Experts of a small language model.
Size: 8 layers, 49.5M parameters.
Below are experts of layer 5 (counted from 0) of a mixture-of-experts language model. Rows are named router (the router's row for the expert), up (a neuron's input weights, with its number), down (a neuron's output weights, with its number) and show model dimensions 0-255. Each number is 128 + 32 x the weight over its row's rms, rounded and kept within 0 to 255.
Before each expert's rows: "mostly gets" lists some tokens that are sent to it at least half of the time. This comes from a sample of Wikipedia text that the model never trained on.

# expert 1
mostly gets: " DF", " FW", " %", " Votes", " Species", " MF"
router [115 124  61 123 156  79 162  98 175 143 157 100 115 166 144 158 142 110 105 132 132 194 124 118 139 191  88 154  95 111 136 154  93 153  80 137  57  81 170 161  96 144  88  78 102 111 109  70  93  68  66 105 142 114 140  87  76 155 108 158 177 148 146 143 150  87 158 103 127 156 144 142 103 147  87 156  90 159 155 137 162 129 103 157 116 175 169 175 200 132  98 131 128 127 120  86 155 103 115  93 112 137 144 111 120 129  85 164 161 154  74 143 159  99 176 118 151 113 131 115 134 141 110 110 107  82 132  88 137 158  79 132 111 113 127 104 135 114 135  99 135 103 153  81 128 126 179 121  96 179 133 136 176 176 118  95 146 116 132 152 152 174 123 173 146  89 150 111 116 132 175 122 148  74 137 138 139 102 118 106  80  82  80 121 129 154 126  88 176  58 162 120 100 158 169 101 135  78 144  86 189  85 183 129 197 101 109 172 104 125  87 173 133 123 133  55  65 140 130 159 186 116 109  96 136 181 116 123 183 131 196 101 111 100 101 111 171  90 161 117 125 117 133 158  83 137  64 104 141  76 205 153 145 163 148 109]
up0 [ 60 199 135 149 131 121 196 109 163  85 132 122 139 106 119 138  74 153 165 154 168 146 183 121  97 110 100 127 149 161 214 137  70 120 146 176 118 120  97 153 180 139 151 134 125 133 162 103 200 168 156 180 100  97 103 141 126 112 117 147 125 112 147 128 147  87 132 152 114 143 121 188 122 135  74 140 137 112 170 114 122  67  80 181 119 192 106 101 145 103 130 114 106 164 135 146 112  71 172 169 118 170 119  96 152 179 161 121 174 123 158  75 137 156 109  92 136 122  87  87  87 150 122 160 137 109  91 138  83  99 125 121 122  65 156 186 109  52 143  81 101 145 102  88 131 101 105  82 108  98 117 134 148  97 155 133 155 153  83 142 143 132 180 143 104  85 164 162 153 148 130  94  83 112 109 160 152  65 170 126 105  61 111 111 116 119 131 138  89 140 124 132 114 100 147  97 142 114  71  96  85 125 129 121 175  84 120  84  78 147 147 103 150  50  90 150 180 175  86 133  86  96 132 150 155 122 151 100 117 167  98 117 121  68 106 196 164 126 126 100 181 197 131 135  89 204 137 103 173 136 101 131 152 137 126 117]
down0 [ 92 111 122  81 178 115 139 160 147  98 136  99 119 104  82 115  95 136 105  87 135  99 135 167 131 141  75 129  97 167 150 117 134 118 130 186 135 163 100 137 160  72 115 144 111 125 106 104  85 121 165 172 138 128 123 115 170 123  69 132 168 107  57 136  90 167 180  59 114 128 123 165 107 160 122 159 134 126 103 172 105 168 116 128 115 117 132  60 164  99 105 106  62 115 141  98 136 125 128 124 190  79 205 110 111 130 136  79  88 114 136 201  74 141 164 150 114  75 146 157 153  75 139  96 164 155 109 107 152 147 161 170 160 147 146 110 136  65 120 183  72 164 112 153 165 100 182 156 115 115 139 136 122 162 178 123  91 139 151 150 130 180 141 147  70  94 136 107 134 141 162 122 149 149  66 124 156 117 136 149 121 119  80 101 135  63 113 197 197 106  85  97 110 105 119 129 158 113 172 186 156 122  86 129 171 111 112 130 133 121 115 192 126 148 171 149  74 161 185 127 151 152 124 146 161 169 136  66 201  69 146  98 142 151 118 171 148 141 137 109 151  99 129 119 208  79 135 116 137  55 148 150 161  99  98 132]

# expert 76
mostly gets: " |", " :", " JPN", " Succeeded", "\n ", "aged"
router [107  93  86 119 153 169 147 114 136  98 131 155 132  80  81 144  95 146  68  99  90 138  96 115 149 176 133 129 102  93 146 166 121  82  85 106 130 112 175 168 128  91 184 184 125  77  82 136 129 109  99 101 138 127  77 158  95 173 178  98 159 140 168  75 155 178  82 147 114  60 128 112 109 142 175 164 116 108  92 148 105 131 123 187 131 127 155 140 174 124 117 120 145  96 104 136 148 158 164 142 104  94 147 106 126 133  89 206 146 156 115  88 110 123 133 164 158 118 184 117 174  94  79 132  94  54 107 146  81  66  94 146 171  89 129 130 123 103 164 106 120 149 165 158 118 144 113  87 107 189 163 146 112 146 132  81  82 132 171 163 148 146  99 152 165 117 128 129  86 133 142 169 153  90 149 113 141 124 159 100 130  80  89 135  71 169  89 136 117 169  94 101 194 108 152  74 114 176  96 104 181  97 162 156  87 129 125 100 127 181 105 131 180 141 104  82 149 123  74  87 158 114 148  96 101 131  75 176 182  81 213 143 116 166 148 119 154 141 160 119 158  93 162 177 150 124 148  91 129  85  96  76 159 172 108 131]
up3 [153 158 114 125 118  93 112 158 153 157  97  90 153 233 132  91  92 142 217 124 162 164 120 145  74 169  78 134 128 148 180 132 146 106 150 148 104 148 146 105  93 124 107 192 144 123  92 164 152 147 139 137 140 129 128 164 110 170 130 112 149 137 147 113 108 130  96 113 106 134  90 102 151 101 113  69 151 140 162 110 145 120  88  70 122  76  94  90 125 143  69 140 166 133  76 136 140 156 183 113  94 118 161 150 153 122 151 181 173  95  86 122 110 165 132 138 123 164 132 129  85 111 163 163 154  62 210  73 106 183  44 111 131 127  89 126 172  71 118 115 185 128  87 126 127 149 130 166  69 140 185 169 148 171 143 154 136 112 118 101 129 104 112  99 114 145  66 154 154 128 152  84 133 198 139  76 143 145  83 147 128  95  90 105 100  90 136  86 125 124 107 129 124 129 151 155 113  80 193 148 108 161 140 114 106 130 129 100  65 131  71 103 147 140 137  80 107 135  68 159 173 147 161 141 113 119 135 122 107 185 158 118 138 144 135  58 122 115 135  95 102 201 126 109 126 114  76 130 112  85 146 209 142 143 136  62]
down3 [186  41  89  91 163  95 154 132  79 138 107 108  98 126 123  91 147 146  99 144 169 145  84 143 149 122 117 156  87 193  92 124 137 168 119 176 115 163  81 151 109 111 107 157 151 138 151 160 128 110 111  78 174 127  92 101 103 134 127  99 146  49 134 164 142 136 106 152 103 182 153 103 161 130 126 166 123  86  85 132 127 131 136 122 164  86 158 116 196 185  83  97 133 125 140 130  96 160  83 152 142 124  82  98 119  94  99 140 132 101 108 211 173 128 137 138 115 157 153  96 146  75 132  75  77 108 155 146 146 181 142 156 112 176 102 141 132 116  84  88 139 116 183 116 138 119  83 121  63 127 120 145 118 108  98 130  65  95 158 172 163  95 179 123  37 132 156 125 188 155 139 186 118  51 122 154 117 159 138 117 181 128 101 156  81 179 130 140 154 110 128  97 129 137  98 110 131 134 130 158 130 129 123  85 129  67 127 111 208 125 149 141 124 152  98  99  52  73 144 138 166 180 153 135 136 103 105 108 154 106 121 195 104 157 122 132 100 140 177 184  95  95 169 129  63 172 113 108 173 124 124 149 158 151 100  92]

# expert 16
mostly gets: "\\", " Space", "phone", "ction", " platform", " Program"
router [152 131  93 101 120  73 185  99 133 103 114 191 139  54 120 118 131 139  68 128 133 105 132 148 160  93 131 102 156 161 117 182 106 125 112 183  88 106 143 123 104 121 161  72 181  93  86 118 123  66 101 151 140  88 105 179  83 151 161 136 170 133 135  88 113 174 171 150 152 104 176 149 101 116 126 113 116 127 108 115 128 170 145 144  93 124 152 125 141 159 131 166 136 146 159 132 167  71 112 123 118 103 164 167 163 118 129 101 172 141  74  80 171 139 112 136 199 149 109 155 166 126 117 125 140  92 106  92 105 123 145 100 116  67 120 124 209 154 175 123 158 134 148 144 137 140  86 188 112 163 141  74 159 193  87  90 117 126 160 199  92  56  46 117 165 119 151 122  67 101 140  97 153  88 167  80 134 150  69  93 134  80 113 123 135 150 159  52  70 117 140 105 178 165 179 124  99 168  93 141 133 127  48 155 121 104 120 121  97 158 171  91 170 120  98 158 148 154 107  99 159 176 132 129 111 105 106 134 177 104  94  95 104 101 118 120 117 123 159 157 209 153 117  82  95 104 135 146 162 117 147  89 110 121 132 143]
up0 [ 74 151  54 131  88 111 107 103 120  67 129 124 159  74 164 104  72  74 146 111  72 165 160 166 127 225 120 159 178 131 126 139  85 139 147 126 153 104  90 132 133 107 121 124  96 118 159 121 139 143 120 121 139 137 154  74  91 137 109 136 145 178 124 138 109 159  73 145 126  97 162 147 135 142 111 132 132 113 102 131 143  92 108  80 141  59  51 116 146 151  86 155  85 113 145 103  81  86  74  77 130 149 175 151 221 163  84 142 122 150  98 123 102 128 105 128  87 100 148 129  89  91  83 165 137 143 137 108 120 141 154 104 226 157 199 167 135 116 179  94 105 135 182  81 137 185 161 166 137 167 149  87 138 136 183 151 158 167 127 108 134  63 100 133 130 152 104 120 140 123 140 111 109 180 154 173 136 169 156 132 162 111 144  96 146 134 146 145 163 129 115 145 163 115 139 180 108 105  77 136 145 149 138 111 171  95 117 110 126 161 147 182 177 107  94 107 118  99 138 122 168  75  97 114 165 107 140  57 181 117  80 130 114 197 150 128  87 117 117 161 148 135  91 166 117  44 145 137 122  95 102 160 134 165 147 158]
down0 [148 125 155 119  97 157 130 159 178 143 202 164 155 133 122 162 182 131 119 143 143 182 138 209 133 126 156 133 151 166 144 116 178  87 106  72 161 139 135 141 143 208 144 105 186 139 111 110 109 109 150  99 109 124 152 156 139 117  96 153 100 142  81 124 175 138 140 105 123  84  66 116 164 126 133 189 134 142 173 136 118 102 144 102 107 165 146 158 100 132 144 107 183  35 125 178  93 171 127 152 156 126  99 116 132 119 155 130 112 155  90 110  62 134 117 151 123 142 121 125 119 107  68 183 142 143 113 126 123 105 174  67 108 167 134 148 101  89  95 129 108 123 151 120 156  85 120 102 158  84 124  84 137  43 161  88 173  86  80 140 131 126 126 157 146 118 127 154 195 170 112 173 111  87 109 156 170 103 119  98  87 181 117  88 134 141  97  61  92 126  82 109 120 174 105  71  60 158 123 111 150 149  61 157 161 136 133 121 157 191 142 129 133 130 113  87 120 128 172 177  97 112 116 138  79 167  79 188 106  44 107  63 119 125  86 103 169 100 175 119 113 108 112 112 176 121 114 131  76 173 120  92 124 134 133 109]

# expert 26
mostly gets: " =", " announced", " ;", " Preceded", " ·", "\n     "
router [ 89 100  89 105 128 111 150 101 174 199 125 152 187 108 101 150 111 110 106 155 129  92 149 117  76 159  97 151  76  74  83 148  76 136  92 117 165 126 158 154 109 107 179 139 156  78 108  74  97 112 119 101  85 117 112 170  80 155 178 106 165 172 162 105 142 182 119 154 111  85 150 147  68 106 142 167 124  85 145 136 117 156 154 153  84 115 155 129 181 125 125 170 134 167  92  79 166 102 132 177 137  72 180 147 171 145  99 157 130 129  95 104 101 122 204 133 153 182 162 141 148 141  87  82 117  97  83 146 115 149 133 174 191  76 123 127 135 101 124 135 129 121 166 118  92 144 162  73 131 153 153  73 174 177  90  81 115 125 174 190 111 148 102 140 157  66 117 113  86  75 185 144 154  96 138 134 186 139 129  86 111  91 126 126 137 156 117 112 141 147 114  73 105 115 183  94 126 167 130 127 160  96 178 133 129 132 135 119  82 159  82 120 166 130 189  99 131 152 101  94 151  94 113 114 135 135 114 189 164  85 169 136 100 126 130 115 142  88 148 157 101 104 105 175 141 180 118 103 197 106  93  88 184 164 154 170]
up4 [115  77 135 113 160 138 125 160 129 152  88 158 126  91 154 205 147 115 144 173 180 109  93 150 167  84 142  78 168 172 112  65 154 149  96  92 117 164 130 132 117 190 139 121 134 151 181 135  43  88 170 170 107  79 104 119 144 133 134 102 110 175 142  79 116 161 138 125 160  82 172  98 140 108 213 179 106 132 125 150 182 104 101  95 108 139 172 123 164 144 130 141  99 151 116 133 146 126 176 142 154 173 121 156  98 132 122 112 126 153 125 141 191 114 184  70  57  43 137 108 136 133 153 169  96 139 136 123 126 135 111 143 121 156 129 124  71 134 120 156 185 196  51 149 122 127 141 115 128  64 145 113 140 126 104 105 167 110 113 114 131  82 132 113 152 159 142  88 108 138 160 100 141 113 118 141 110 159 115 120 114  85 135 119 134  83 169 148  81 124 103 131 148 137 190 142 102 108 166 133 122 111 165 131 100 165 194 135 120  98 137  94 135 155 143 178 119 164 168 136 161 126  99  78 125 180  74  45 111 128 137  81 100 147  41  94 132 126 199 117 152 105 142 108 103  79 123 130 159 175  60 194 127 100 131 162]
down4 [122 131 137 165  73 180 171 142 127 147 132  80  86 189 115 161 170 157 126 118 107 129 114 111 128 123 106 182 144 139 100 143 107 145 116 170 136  82 167  96 106 129 128  75 133 145 120 137 144 172 127 133  70 146 158  48 130 120 110 143 180 111 116 153 103  86 114 122 160 186 129 175 154  99 166  79  71 123 141 109 139 126 186 169  89 142  57  94  89 104 119 131 115 120 167 180  64 122 143 133  57 189 101 131 112 146 105 164 144 132  82 181  70  84 151 172 152 207 134 159  45 147 105  75  84 161 129 122  92 114 176 105  99 126 154 126 112 145 155 112 100 150 102 103 107 162 121 166 153 175 140 145 161 167 130 166 103 116 109 142 105 173  70 103 143 125 136 188 155 128 139 182 161 115  79 128 109 104  97 133 123 121 166 116 189 127  89 151 115 102 153 129  91 104 114 172 109  78 139  77  96 145 129  99 171 104 110 188 152 154 155 173 100 109  72  97  93  51 149 152 126 111 186 154 119 144 197 137 122 172 122 117 141 184 164 113 123 105 126  95  51 100 127 164 149 135 112  97 144 155 148 121  97  92 116 138]